Below are experts of layer 3 (counted from 0) of a mixture-of-experts language model. Rows are named router (the router's row for the expert), gate (a neuron's input weights, with its number), up (a neuron's input weights, with its number) and show model dimensions 0-127. Each number is 128 + 32 x the weight over its row's rms, rounded and kept within 0 to 255. Numbers have three digits each.
Before each expert's rows: "gets" lists some tokens that make up at least twice as much of what it gets as of all text. This comes from a sample of Wikipedia text that the model never trained on. Tokens count by the router's weight.

# expert 7
gets: " ", "ill", "ish", "ard", "com", "om"
router:092214126170113126102141148172092136123096139157117164109172162155152108108117160154164145098110120149156166173134099169131191148092119152145135132157092114096088114143137178090118130121100164080089100176095130104150108119111169145077104142121111071161119076170093132087153131138163091230130088135179091109109153115090176169100156159070140168162148074112128135124114084110207134112090
gate2:085120127151153166131092121137055086134126108120130169107132115124087151123103179141099126164154141120090095118087134148173117135172073128122174159165089142107106146123191091186124209123127162107101139134229106109164181163146190150180115141140105151107137148108127132092154175123093093137043119084191093119092091094170128137150159105150127157086106112135099180174122155147117076139139
up2:112175117130199136118135121170153116110160136146100096130157135156115142156063145169114145168158180131111070093124147139099130167122086095142088150155103122119135123209107081141159156075136162074129166095135125095133159144098190188167106125141135160123105097110100146087098203128109121134146126119182076097111118133135087136146118087154166149097178161161131211182192149181119149194141
gate3:141124133124138115128127144092176143118121059138131113119145086114160091175101116126132077089158084152111092132117155118069107095191119170132102081120176137113136159115142143126151171079055157123141098108094091192154083184102141197134153120138180121066087076115131110091066059163188171109186091146158172098092093151189110147150122084132112160167120142110147140140160103143129107106129
up3:142147120084172105116113164130168159157093093103104124134143075135145138129112130143172129066144140091129095177130130111086116171156133191159056156148162066190101140132095073174144104173104119117130133138115107121164119139095228148116135100147191134059117124097126088088108134135234183083112178158134139110065116118173093095137119106129091160106128137119165166163118125146121113141105
gate4:109146111075161123043088115190141129132138134116099101107088149142094141134109123158122145182130083116078131154121069095085150169123192170059132149127040138122147096088128106165174187180172132084150151152104169088143171136104108141100101081146108127117145132152158156187125139140118214131111149100140119074132089129122137060160127148135154109115154096096163141167124199106107120135143
up4:155097129168209130082109124141123098130127130188100137123142153125112160080194092134044136140147119146076140110142157091086096113157139143187098085082100084146106170133186106147162182122127106150142159136143128092128108100114146190149122123169086166086119137093154142169094187105107177097123132112158098130106098083162088148169089132134080180111128098147196152156148190082084122149131

# expert 6
gets: "al", " 19", "p", " 18", " ", " (19"
router:134121086147166124121187158142133094097103124134131193110138157081143160193147172102131093163144094149112108104123108068124153115120112095066200113122128092109107140130111068077132088131130091187171154160150098098176164093163165133099082122132169095079061116183174127115154127163181126133115165073132133120136115197097123195080142122068175099151126119142149138143144145140153087100169
gate2:118161076088145180137127120099153155159111201150104145149103124188172154141115140087163193123149102116159145112146129132089139117123092147149112080115131124213080120087052170138082147112119147061098114183100146171122085171132138151080124135046118106095135186120120116134116096128119111072121139119122115122112130119141082138188130180186082180077149118108119123164068159138116131121183
up2:105134093165154101162104108143141117126091183158118151161086113138142181182143152097176127119161133079119152149110125134112181155148149119163121103112129133213091091092069171099117100124160081128121113178109109141139047142166148195103145123089081103117149178157134065139111140124174169109142169102121175128102088168099169159156117160137093170139115069118176111115088165186120146178185
gate3:147133151154146170125173110149111142189101165116085085134101106104182113088113047154150128091170181128086160118125139225176178118101081165141103081146131139159114095078101134136039118163140182131157176119181139178120152162066128117119092138142110080140151175107125153104134119178125121111133103133128092149137121131124126142223091100145141170111133121154113144143144145161167137070110
up3:165106100153153133149139126146076143161116166134056172145143101075165126130144077155147140123187146092098122112150086156178166103140125121116125087158143146209123120094136141084084094163160203136098186140149083170120142150101142161094103144119097052112147199096147183112145108162108086062146102095108118116136107123093146185160156089133173154147130082179118101183140117113167140094145
gate4:181086079149160119122165139116163121159203164069098101142096115165155121085087115136137129072125072117090107081181164200107094097111097173111138139121100177095110120084152136166143121149116209128064095107134106149123145110090134159125165119110147157112129100091164115101116132125065094101178144133128135081126164097131094141158154076169093135095170154057142113093122150127125140045133
up4:151117125142132113097116126104130147113157103172121129144112117135125111123118089190074160054124088150191168094158146085136129122153145163129146089125137097094156127152151156128133101162182078119069084097137112161116061096161087130195139126138152130112126104168157037169118118119068116080134168137166144163141134094175084157135173157162076138079158157135166107071095159096117194073091

# expert 19
gets: "in", "u", "n", "im", " he", "de"
router:164117143074153138199169129154128111140138111148099096147128126053079143098121140143149146163175146191137150179126200125163135094157158148116212132131124172144196118109105130132160146120161095150116096143153104124113113159127164156120155163109192131109191142148105150140120124080169091152091068119108197120198129121095067098198115144097162077105150092162113152107127143128116097120074
gate1:080108126131073096053091125102130149113140135112132131115171140219160157112106120144155097174116140095127127074094101062182160090127088131043101094100061126103070091105104105092126160121151150058148111132128158122180140107140104154100144103122160172161120153125091121116069134136109132072118133127172146135167056120127104150090167187139108179165141140073104121094135094134112129135170
up1:110102138103110115068144184132128145130102154066131107184153120111203122102124111160127055134101148103117111107079086128122200138108120087081065088086069106139082107168146123126083187130159184069131147131145166127138118105157114101118054110146130079163129159139069143164156161166119112094107153112173101120123120188141107132167180171176122110134087155097140177145128097137093151155163
gate2:139134129140128151117119166132172172085155061128118153115091141102072152144121104097103139104119076121160182100199133113126088079061140059121198146076174110132086180125137203138125071084169157128134121186080107139105110131129150106127133143125160087126158097109119083137148076107159102156137101047157119118080084104127129162125148080164164131077151131119136109096097093070154158120129
up2:110162084181157104077096124130141142153096209158100122152147118165121120163126074126121121136152155133099153106127102063064101165062060111144050111085164135089155130125139136141119150133089130148118101157132075121166119151091129141088092100102134147160125154092087126190149161163168151122140133112083122098099143108129100139086105068137204171133149147076108060145064136125168090116169
gate3:117114150140093107109146158152139122124163131046108129156167137065151119086250127151123110101147104089153116054125065174154132121115131119093123124115106088133110170111151150116128121106081154102063135144163116164161171180091151156156112121104135157125081091133207149132088136117087130126127125139095108142142144127134151173185110041121102163138080161146107150136142140080189170135179
up3:135113091116116101162144144124182138158164168167144160103114101080161145163129178198095151101119048113158114093114123147105163076118121059142146082137144155136080109106147176111149097125051117129093100107149128076159153144121111085142136176104098155142119161104096121130067130128188158099111151096066113136116135114145190164120113117122157161092105111128087187108099170073167155141219

# expert 13
gets: " |", "or", "l", "ol", " G", "min"
router:116168139078178099086090098112169070131112059136132154100103129126143092130080140105149085130095115123152136148178151187116110073094099105159065137098092181070082083110147122079132177075117127145086135174184171129138132120137132088171117107114121164069170148131078187116129116152082138114158144128077100194148149173125116158146129171075109120174142154090092127144134107122163137073139
gate8:149129161092165141104113118106169186144090167205127117089188131154146136118136083106126140145162109127180113108116101059074108124131148148139090086119150093134111084138146135135117129202157099129111113214116131051167101128223098091151083178103114169096084164120143136125083129127116183115189106094165109148113158134113104128124167152124121136107095161058127125122186170167154138126140
up8:183170141102167188097126139144162101145124113104105140151163061131092166101129136105178086117136091102175152121110095098100114079153120197120123199165148093094083109149107120123095142113125153091150148170151120111132158137125177128139133136170162123053131120169139153074098177149127144071131173077133114131112175127143117194135106155168086149111098123077245128172144125100114173136137
gate9:132106089120157167160136107145148183191134132092092057156154064159072121144174108088074107151103088147135145125117033071058120120113109108152150102120136126133203089132154128136138163101154120135134091175130107114089177147138135156105130092107075085166170084168121133091098086138175155179140144146144121074118141079104155126108130172167165138127130090150137062124116100119133157080094
up9:131085134130091142153096114112102168192125179121144174115175091102120102116163090117120115082151064105082075142151125125138152166149198076120114127139131123169157151095107155142091121167071126128102173110107146028124142119178159119121102166101103082133166141112112152059147121097176157173127119115107089139107123128075158183079128152154088134097074131149117195123124077186092114171145
gate10:116153140168093098104120162187102040174100170177138138128148150147186158144147103093107111107116059113082105160114104115136111128137182082139094131134187154176066128093109111182092128127153153150091160093076161125124139142134170130133145156127165118086127191183092186178108168151119087122094108164124076092129163152145125112094106114128083091116142105150093141125147053148114058104137
up10:090115142197133140134148162094089182052122175135122131131121122140117126144129104135107181135101053138124115143119119085179137122179206114120174067153150129160119137146122184166167087171149070099081102129142099070143174197150147123154138180129120124146110140144162102163075110120151142125109119104162058107128068104078202109103105117120097103088087121139092095078136141143102104097149

# expert 12
gets: "ing", " as", " with", " de", " f", "=="
router:129125120120089130150141170137138145127186169093133113106175111143137168154100128145088145081152145146153120142168125141201062209152186135064081107097154087176165133153147093101107128112135099109151140141173163148180118116113117081163113129169139148080160097109165162156112128135095155187188148117107145059127095053158172162139161136158118141163146140097201093127135070124176119089143
gate0:151095147080112119113161171127113055112085154151169163133146149148167180179149102121139154179124102111088143170146136182137162133140101144109129107139177195188055071095138139118123094196142102094098181122186149060162100102127130122147149121096123130112123112186094158177138194162107119071115066139102114107182113147128103123124128134148101118095115167162135164168161133121093154162179
up0:129123124108122167121140130085112127099145092097172150116161098107087150133177062149120091162131129195086100165122164096136121163165109136135083111119163101143105168038159107153186152172127131102087139163147116091121123141123181191096115159195095112119119146079089162131109144124082147100136119084184123157062116080152136128196057095126117088093150178129145153128155063134086096149121
gate1:137132139078135124165144196094144152131083146134116170203074152137111162167106169121168120145154059091127129064142133037190128105073067133138122123107117163140092166134159103110126132172122161153080134135174116117144184130124107119125117140100157127085104194185078148158129164065111122096119111127200124133128118136129096116124134105126100153143146112083107148206113170091098112139193
up1:119104073121182142185172171140133139105085154160152177181048142125123161150162093169143138147167096145102123082153154098156142042118108115162113170116147161107106132103137170120124148157088198174074116132160115111139181124086068109189187132117169115069098181118134134120157145096109094102124154134190126143165116135138133129074128143183109177095132104103119106196110129138104119137155
gate2:178155221160147120093138171146094148115118139112130126125099111147155124147183149142083083154099141165143178109096139121119117111121122144102161102170134093131080127105072102115132133172069154106129080149149077150167144110121146194136131161132151144134103131165134173163126172118180059155155148142176045171089143085105021124123178110111111169083081158119128123114180106100098141108111
up2:116156158173185112108117221096136157119120160082126129154134085122100126114198148135103120139134117110124172127164157064142168123065145128144151079124172102122099107100092180118111115099073177109147137093095126096138119132125130197125137116129157136136145122194112140150091149081168100160122178128133068084041090093112092175119129166127149211157117130105140081127122125089098111093067

# expert 15
gets: "-", "\n", " \"", " co", "ter", " M"
router:079087126132090088134130107143170157104105152130103084132109151090235136058144126081124158085104125125128117082066154119096154124118101113143094121115103098162156152101143110141149150138063098139118153137127119156092170180116124116132164089154119132153119138148084148137090172087152080176190073188071171134145134084154159183088109168162141189120168203168133130142144162127098157121104
gate2:124142094176136141120097129163132164131143154163110131110162081112174127144149106098143094196086135126123167113138092159144205126144138110141085119112081149083119159161219124169119110126137150168124134150137119175178092102212114115112079157166105156131057102183153128134128110123172151131127136088131070119153098096201124103182076119096138092109126156131078173054162115107178143156159
up2:206141110197104052131085114081155101133182166111135148092174096117161149156161145114090124141091088116142117095119146112180244088118146109152075143114106169084141144132231133140125150133120184137120119160114142075121112105138190140105108163170147127129140141142104141089091172146166194100155138107118091099097148117165135159136097124152153132122142166135146108077131135075157112140139
gate3:124106111142113163121171124158151121145155151105092120141123112098145154122044103116153069140099113077135122159147108118165196119109100124091143122113150193139099132196163180147067092115149118140086116129109078152164099105159098167067104114106153127093142081157144164162080054099092089129045108163144086093103139104119126072176138138153126131124189135105074151114196160084145114142159
up3:092061151122111164142162096175181122153125127149046143085147121090145133102112138143092067133090117094092107133161135174136113151092129094123104113109148139167168147186120190135150075173126121133069118206099046142164075135117106114107116150134163066138100101186146170150122079093133184109123096157086121123135122117173162094147132132083152130144108113188085184133157149091109122168136
gate4:098109198164169137119090191147146115166105106148202121127120103067143135174063153187146130107115147164123190122145125079154127091099109136112125116146128146102058082149154130105067118188166139105149072111105168146136140193132120168114194144147146090108161156102113132180144151158161143140105098074114089104093121069131153146171137093168106139080115062100153112111098083116143093119132
up4:121116120144155162112088163105138097120112076148186103124147112106107136166065193187135170124118175123079160156124155079091160088155098142153091162105163144133146080238140105098170117184138103080138126092101177131100149160140141180126123103173131157172190082108111105176141121187164124098125131108114140078099148085099119164142127146149125078130138120097148178070151084146110110162112

# expert 17
gets: "d", "o", "ra", "er", "T", "ence"
router:085136109065078164169120107054111125125117134173148120144111084113132142115064092091104114138136137110172085101103152123079081130134155081121125052143127091105129080138116124200141126147136137142097163099104188167074170115140193100135085102172182109067110113107172165091095153155125125077120110140157139147138113141075162125093180146134135159126072146164144148122054097094187125125132
gate0:152102158138150112090126137143210129183120113140113102107177117122115155116201169108158178095085149078155076049169195114140104146154079156134158163161119109135074129140110086113106119183096157111190162112093153152129129124113159124155167119104143159077151182141123119130070129115111088160127074081096106135095127070138089053105105158092063136161136111099145115151158106156145111139104
up0:144119173123185149123132181119173064125144134145122120182160131109167109158104073095134161121158117094159117126155095131133158105114141168184165175141132091145121119137145148159086141085135143141070114133176135148160085052142054133145109055150144104129093224135149114136094154106097197154145143106147196149102124096148067147150181177130111146112182068128088146147100129133174134108130
gate1:163118144117119143078095201116152157080149173114108078127146143116127114158137118131160150110157125131127121165148105105114159072146108187163049121092116130132102095181137221163110179132106138093081127137190109102158131120106119108055138114125155144148118108109075158100127122129103102136147139088095094112097142098112069108158105055182211100094128098143093113223135113102134102145159
up1:136098154104168103056121191134111169125177162105111093159186155145132111140171104153118175149152118125109089123101135152148159066103146142152144143044141103148089104141147184182066104160175153081155128163130158142138126113098091124061117125127114133148124158142097158109175116138081132175113105134163143096080142185097076091172114119067144123102127161078070088122182109155135118193159
gate2:164116073105169171152141091135196198153122130163075106084131146140112133104105097144124080127160118165068135133163124189151090095090091163120164081105138105136145130089121125168043146164163158138090136167128154114102148127164082115134133148076144137122130124141137127129045134192109159085129072093163067213111110155116095125143138129130103154081138123113088099127136122210121157126155
up2:163113093142197133150141112186152139130155162145114166179101130146105167153136132087176131116177060125103096140142102116143077110101122126145174120124130136130100080123180082165083063132110153058108135128123176113157141187159097080141159081137070166085141220129121140096090159178119112128075115159122087141105149162149121080135092142124062151105127133104090147164147144146127065134187

# expert 18
gets: " a", "er", " A", "la", "r", "S"
router:151071129118074135184118155164145160071118144140155068147163111182158085105126068107171158184144131151174088126167145155144160134135093182139106134122156113163161076072149104115072097142131168142135099133089038118154154123122070151202125166115158146151097109112129122177100144144089180126099165124087092155118107135147151107111118161102122170104122192076155124087101154129115137175175
gate1:160156112106119149132089140085130144185143138145135156116084094122147214163148133091096106078145157124131183152130125141093103155106125181137090133094127099093098124114081174186151146205128124109048089150125166085147121173076121120113116118192203164150113137153084130122109111123119123104110113093207160148157166149107084156143169115142137085143141150106100131085169089183200153144160
up1:089127151124072113120101138150089075143159178113156072191108095114151155158137086136139103112105110132130111072145125126099164106106126169151153134100140169110113161100128153124126152084128140117033125236207106140184155147105087119094154057140159134117077149083098176106077120128128122147174140138101131106137121140196149164174122141145165082056139116118110107149143157086160095122108
gate2:112152170188130134117076154109163161168100119128143110119130130022102142164098155135096084112122124130144173155137185163063160040089122154126152170100139079091067087132124126122143116122134138081119139122141087094158155151104150131130133132181128103060093166156130149151076169074163087118114147098108102147062103063125124164153133116109145135046169126089091099115128106108104127125168
up2:113141174185115148129127146149133115179148114159114127145095186073091140149110118083149062095150129105159180129155128154097134037122144151106160136141141095059114110117139137091123109127149118065109144079153112100164131138136143147175162160172161113046128153179151132109041190092150109110130100119099094165148101094128111179138171134159150090067168106105057099089139125166120164135146
gate3:162182148128159138152108146122113161090120142200096160169143170159164117088121148143102160106118145114117140104051121091113089149112140122101086103130113091130111148128088117136122130130128093123177131105189195129135158098156115168146105194164111199120090143152116154122096192136117099096117116146163057154146094075149122122150134101109041159178124157216105057087140133169104102096157
up3:138141170133176134120113103158146150089171169134122138182133118163104200105139111181103119104105159073144137075091126113116073142105121146093100149085118115134092151156154141116096128151134123151104137124165147130167194070136107127084123139181162146052066111131114149091109231163142057079128122161168101131120140107172092117110155045113115125155120123147096094157195174155150133086141

# expert 8
gets: " was", "ly", "li", " con", " be", " is"
router:177162111162127167158113143087117140087134092141155094115101110169107113141170151131129142089135127068089138114182123157098225110117159106156122127119105092077161096171133111167126149167093147167117154132067098150161085107047090128046128146186139117133121146147119057161132125128130154107135070091105101119109096127157146146166088141111090157089043155196104125177153138163134135155137
gate0:142108204146122142138186132162120140116138112125160081212116168145133195112114062121194128141066142106158134061173123141172126092073119140047135134118129100165106149124124075069108114135116221136136148094161170148107132149139151166136138074118091135168128160148090150157122082164080139090159085110123139130123139100143123145160108126069116148142131197143159145118141132120092071157129
up0:139074153113126135114159141161110120144093167096110098168178112075149182152111116113126076137164104143174073073168154117202106051063097185145106095115123161119100196126145142121082139143120208128134127162178135099160110170149106129088152128140070132127096134135101194132122140101134137101126171132158123149054149055140084181110087121131138135061117166129131137161128096103140114149132
gate1:089054194155167163097109153179132114125117122154178127171167161133165215097136155117106116112155173061093117066189140102133133146160130148081115102170160120164081158122104170137136146124121131141098109129100123137177155119070145116167063125113133109096120077103083142077082160143109179137132098071116152139118115108159167155077076115125096106063169123147136079163118142121136104169143
up1:071087158118123083117119167179110098132102141147165101194161136118198182083120141094137143127112144102115079091173097134134121143155143139048090055181121143140047130072121156150145130109092142128112120143160091106168134141096141149124082107076091142141158104136102144121122161126116145089119122090138122105146104110127146164080051072098075129071169131091140081141103176105117093197140
gate2:157087191150226112114096157108157156169124122147082104116099097082139155184108160126185131133070111143143137162113136126118173139130134141116081107141098072121087097151094129148154148086119132085172142110129132078148191163140088140128107143178128146096055141085154153108145153119177102131113119163161112142111090183090060073048106123095110116126138070110178168130168113154123112085133
up2:083101094106179125105124054108197118112152123121098174162124120093148143159102059154177094151113148115145116131121088118138126114095092195145156097140121090183112203141104121124115199088114179088128174145147108113099105157143130116091158128175139133136081148095108120117122141106175098104160162157158182118078145163124052135119099102106116202101150150119119205171111107134128092076091

# expert 9
gets: ",", " and", "y", " to", "\"", " that"
router:131176106179087115153111164117107141171090088090124100174163124182106146097185108113114135118137090105107144113162177122149125183157160180144075092079179093081151145148171152118096192188136118085119061143081126105111111124137166123134102102129105120116142148095162093144073150170186092076164203113112120130104182134102155124109131072120157164115120093116131115165108183147079155173154
gate0:141133160111143134134112158124156088159184146055078102156090135118125077135106167080082121166130113187161149098136097122144168129091130067139156099088127179166135131115156146098143104114083088087144122138149086153161105149113126136113136119132111123173147101172143149136053108087165144171154131159091162133115083107106154154142166141126124205077113162074155066173142126025163152069158
up0:088125172100172119129122114112124065191158136172073093123093139147192123147128103092100096122094108103182165101140123099162125094080125101106179105115132141158086136157131239156118121126122081128111126168183128122177131117136115096164142147114129153086060134183166132133130122114155151150146112136106133174197114106134126171150168127108118164036125152134174095154116135087130148036132
gate1:088145154097133132108099166120133131093126140091138151149096110068112099136119087099130186169122068139144124180122151127097147112097105094135149148117102188145120156100162108150101046133156138109155155107097135104152219137133101074068118118094146126147153135097139188126109112127146094145134132132081135061082119171122151100106076148184154096068101097148055050158111107109104090150049
up1:150140136081111148150187164132131088135205134148177167114093142169126091192112136092164125158104111172058122112122093111159167110154147091102176103129080162090113076089130138119149107118105176105097115085073123092097199158110090105097174113141144100179118128172174161155147146141124085158052071101095122126131128088126128111139095144114131067141152118161119079086126104138131066117184
gate2:158165112113188100146183083201134143146165140130132108086142077148146157142088149160128155116086109145118126201132122115090145124120101102089114116175085149145163161129110157164168134185099150147103178082138109149147118124141149171107147100107187127100143139145141175097056102126060172185168121133186132148099132126115162140203063135143094142152159122081093135145173153106106072056131
up2:109128099129158162127120085157129170127159089088111143066130093138104156132109172069146126127124124161079151169157084139177142084094105130125195156100102119128144135102146094163103145135128169127103152105098165121179165122118128138151214142115162041153121123174091118144174152088099231169127103097096159103071165102133108165120126167168174118056119135131169063100122121082136137134136

# expert 21
gets: "g", "i", " T", "us", "it", "ur"
router:136133172135133112186129125127143141105180130150070145150079128189106097112189115126128092185104120120109122083109082122119133106183140183108153167165149183151135171081097111186123148109151154134141116198144153130102098108126129090115174160115136158106152119111185158149125097162149161091078171224134109106088147152081174171132130166205152138128100071099130179106141164164111154127084
gate1:092165133067133152093215114103112119137102092086142085140113058089101138112084163128124175117092087145152166148142073134130132121096133111117136103150044128149129163157149177150146149120140179044147112098175168123194162194126112069095134133126098146146125184139105153111128156115159107141160139099139135167107081153143131165079112136123075124087159112068172150154143107191138095125163
up1:121239101107124138127193160113097140143115070106142173137105112085129146107056140154131167098063149132082123078135089128129207120153147155141125103121043174151117139147160170113159098146178182111134124127174167115156126183157116131114136092167098164138136170136128123121118159131128119130155182103149061132119090134133147166125107144096073127096129076077156123170138131177095080123171
gate2:155124067129109147134084145121134155121105162074153180165188164109126100146121152186108151113182125138138119107103199129092130066118090093157126153054086132116174131120168120121139142137136112160104117092102065152170177157111063046113119103092161093131135137110071114112175184114085115074135148119145111165117150081169106144110109098133098170093082141087140108193088140126106080110106
up2:149098093141165169135137092157074153102150135134095221123181139082164155159144132210122136122186085098124125157161181153114206101131068124134167147120152150119112123144169110173117133122154115111088159106176208095174122092116102111083113082144145149105132145169100150121123201144114112097119129099126119111118172124100039059112113156152107167084137089084161125119108132131127100130137
gate3:135102120143183144141107142119147112083133079092078173109170074107102088180101094071166094130150147158180175198110117141085121133094120120117158101126141065097102121167199112125134118091177148106087119073166175161149152190169173161102094112179103145148122170129131079074107159130112177062137168131154142110096123080158086175103156101119124120132111094115109135121171101136160148165152
up3:156069085182100134065114120126146127104079092115099122106165054067130102119107177101173155134152121081134108107165126160167112098091154104127135115109145103090148065144173117124140120167163178145090099096140198138144145159079166171159147172131098120195127162153101130131128132110091192043118160146099134076113083114130056168123145084130167117108119135127116081105169103151159148126153

# expert 16
gets: ")", "t", "n", "h", "ch", "a"
router:154154117113149160175132117144194116165135161077119151086146108138143122120131160126133120152092131094138140163113130096175089072096143121164168101166086165134088173040100161121092159175174112179154143103158070116119126118134160168125154152082084147206133153029108082120151087170121085165139071141116152121136148139127160133164106193138095109118105161088145121077151104139074134160133
gate1:138095203168119163050078129190109130142122130103064114191075100114192122122177084155159100100111151097131112085148119164077082111128129189080131118180118133111077129159062101118073110163130138104107152136155094180093107130145159175105134080123131122111156151164143094076138155123165178108082100111153100088184162120134075128137111134165116143140118087105146136105066146133142142126158
up1:109103139090104163022101135169102142140114140107042103152050081097142100107149081146135088142101160116173092077124125153101136054168077148061104150133122165123072076127086109160107124153163134142145138148170142177159114174147127164098081099084143070123155145180119104122171115124089133106121121148116095097177121152105102124137161152165124189121095123125146135129071081125137139111131
gate2:140131120049132178110149030181133071103129082096049132090109119128190115114124102095064079189111150159134104106197061124141123117102088122145106171121099145160139171151168071151136188092109111125139183212135109115093146127143131161103095133135138129181116154127123161127158151130098147138148123099120167127137112149166096169158130079134121120131152140079131106133114107195135127097108
up2:115106124157118091109194104130139144130182139140073159196102099104124134150139160146127051094158120153163172091124122157136103125123122126128148131131133110148178192175166165213131121137076143103103124128142112158153098122178130124123164114178154136106090124169155059051130176109099123086141191153112114146150172139185136139080183094177132180103146064118116134167123092096142189144114
gate3:064124122153089099095115104180091165098185137122122072140119096131164096152081102145151105128194111150076110155146101152149137120086119080099076096058159121171108155082152131160141176062098174064107190129165150125118154193144160154115130116125158113088126137132161122187150106051103140131131137096125109094119134146124138135109146084140096143130116157149105117180162066058150154108083
up3:080107137170124118125142203127121122127165083067108114154122142146143104154034093197144110107141146142085159145144069134122160099086141147095137162109131141135087134122155114133140205070114127063162123119168169118110137150126138124030147079150175173150129138096171182171131141144151161109147133070197121136112145135164129187176089150113100125135125113142130121153065136066143105133116

# expert 11
gets: " in", " 1", " 2", " 0", " 3", "1"
router:085140164159086115104140097156083133166065108137127165124140139190067116178121119116110098134136158162123062135157108033106132080137150101169088108122119076130087156222136113134116091088123154118168113148124145133131146122147116123069117147066117105131183086209134125075115126164133158168126119118169162060186177162142112101128081094133138179136152174120127155152119131105162124131112
gate8:150207096088191153175112145118171120109169075121067097112127067104115149079154087147135117096162153140098142139126138099152060131159191126136187164142134106094177145149146109143156090126138124103133123133050151138095173142130145100127176162136111156142145175085100122103108113104103114078091109120133079152089102136171173112123140046095098110118101085116124102135099094202138079080150
up8:164116115163155134159117129185093091090160143084145140160129164106114134127131066124122074130139082105132143141136113167214138050136150143158167129053153139110181123119200121157121054145143137119100131205144136187160124105143126128162132122131081122136126162156110117082115165118173154127120153139065060136115100091132145112164141177120123092087066160090091084176130152151124114157190
gate9:175162082136165192099105139109147111174157180132074151141141084139148200156122113045136146119115108109115120120134055125109152135139128171146163104122113173108140155158139106164095113113149136076070092133163126169115159153135215160155184103140134127073101164085162118061060161125097151162127097108169110098093122146139113219128147121141124124087122104143126135066120151124116178157125
up9:161128054160214163174135140106114123097102183136126091144174149112153080114095139099112137118122112141154153140129091125087114121139138134125163113119201161127137137128128135117071140108177120141147054155161097178136102109139137083164084064107107148121074131118200065138135106146066108148189100154117058134125107120130091147127202109091134131113120082183096175161154122108159180164112
gate10:101099110154108190129173093161112115125111179117090126131183151104160145121169081197113081181162127138138131094097137126084150052108120103117160112122086129095144164124155086121078089125098139128091154189176137062173173100099091100140138151151168069093080103140087136139120139133165193106117142147119083199135123097162110098115089169142181151118152161135091144176120135147189097152113
up10:140128143146146133114139144138117150086118183143085089175173152102211084149112101159094152173158094166124126094096120132139126127059111130096126111130078131138120161091148131153123103122107172133155164169240153084165152119147085119085072099173156112135077132114111143141132091092165119144136158103153054211099077077162084132148142133125142143081118149149113171200143158115154108127151

# expert 1
gets: ":", " (", "an", ";", "on", " C"
router:165165149095113136142079125139099110166129141150104161143084128120159087079167124060131208115081172166050139133145078127106132127127110161096123085103132131094136125135103089137143102161071122076173077083152124104073098089127100105164153054099149069119130167153098164125173175162146129091102168106102115135117115064161097109130145119128163124077151166132151145090125122193116189092103
gate0:148167101149146123137181100112050095119139160078093137097204135131128104135089048117158110134153114098135127133089126113104125118101094098094142148097141099132132167166135148180077176117183133093055153142117133178151174141136086110083116118153199096093091114084158149147166098074118150163131070120148085154147087131085159170182140132142064129119101086118076138170140112093171162115139
up0:122149119116157118142142116124142119083111172076121145136169146146151093133114057118153132154177140111145112092121073141084153124060106079129120138128134150112138159196158140130101143057134093086084149170192150140152155160170082063111038108145183099135094176145191143144149103114105120127148121111105129128130143131092140140102129140179150173099048097101053139152113192094163120145173
gate1:140158197127157088119119108128090102143164245137123093183143119145191139095136097110135095179151127068163123083094083099117125126110149076135093105162136116187131132172144187148112088150080152094103159175125165098199157167109148135140142071146170107176120216149134125187107101108165140146124122129130156149144095140121147125134143153094111098114121140089143081155155125116142064134159
up1:128115189182168120120119147147130135108090165176115186187108099152209178152125100155159118114131137077136100137133155136152088150146138122161056088202165084132073133117112140138073191175147129160084138141148125051115121117108162137156128160172191138124109147175157076183115132140097111117143070112163114113148142077166145144150121085088109142170135065160114150143121137143132090176133
gate2:144119183125097157087151083122165099051121104170180168157170100115087159147127142156138109083185120112117116092159149099170158125117115100138124079150098174129018122164165135134162146096096141165053106120133164118110150162122115119145167150112093123106044179151112054089141186108124091153124137124118154146105089123132111135099165130127124125144110112099154178119095175095146063175142
up2:147089126118144137089177111110165142087099165138124131104158163090087136149168063128142142086131125153120209097148156098125169115166128130120103121138149152117086115061166096130084176159192138102043076061125168085142149135140116133146181105126144127077085130139135090074078153163121155164129059119113103202116065152119081129149160129182111114116141112092166166124156087108150108128145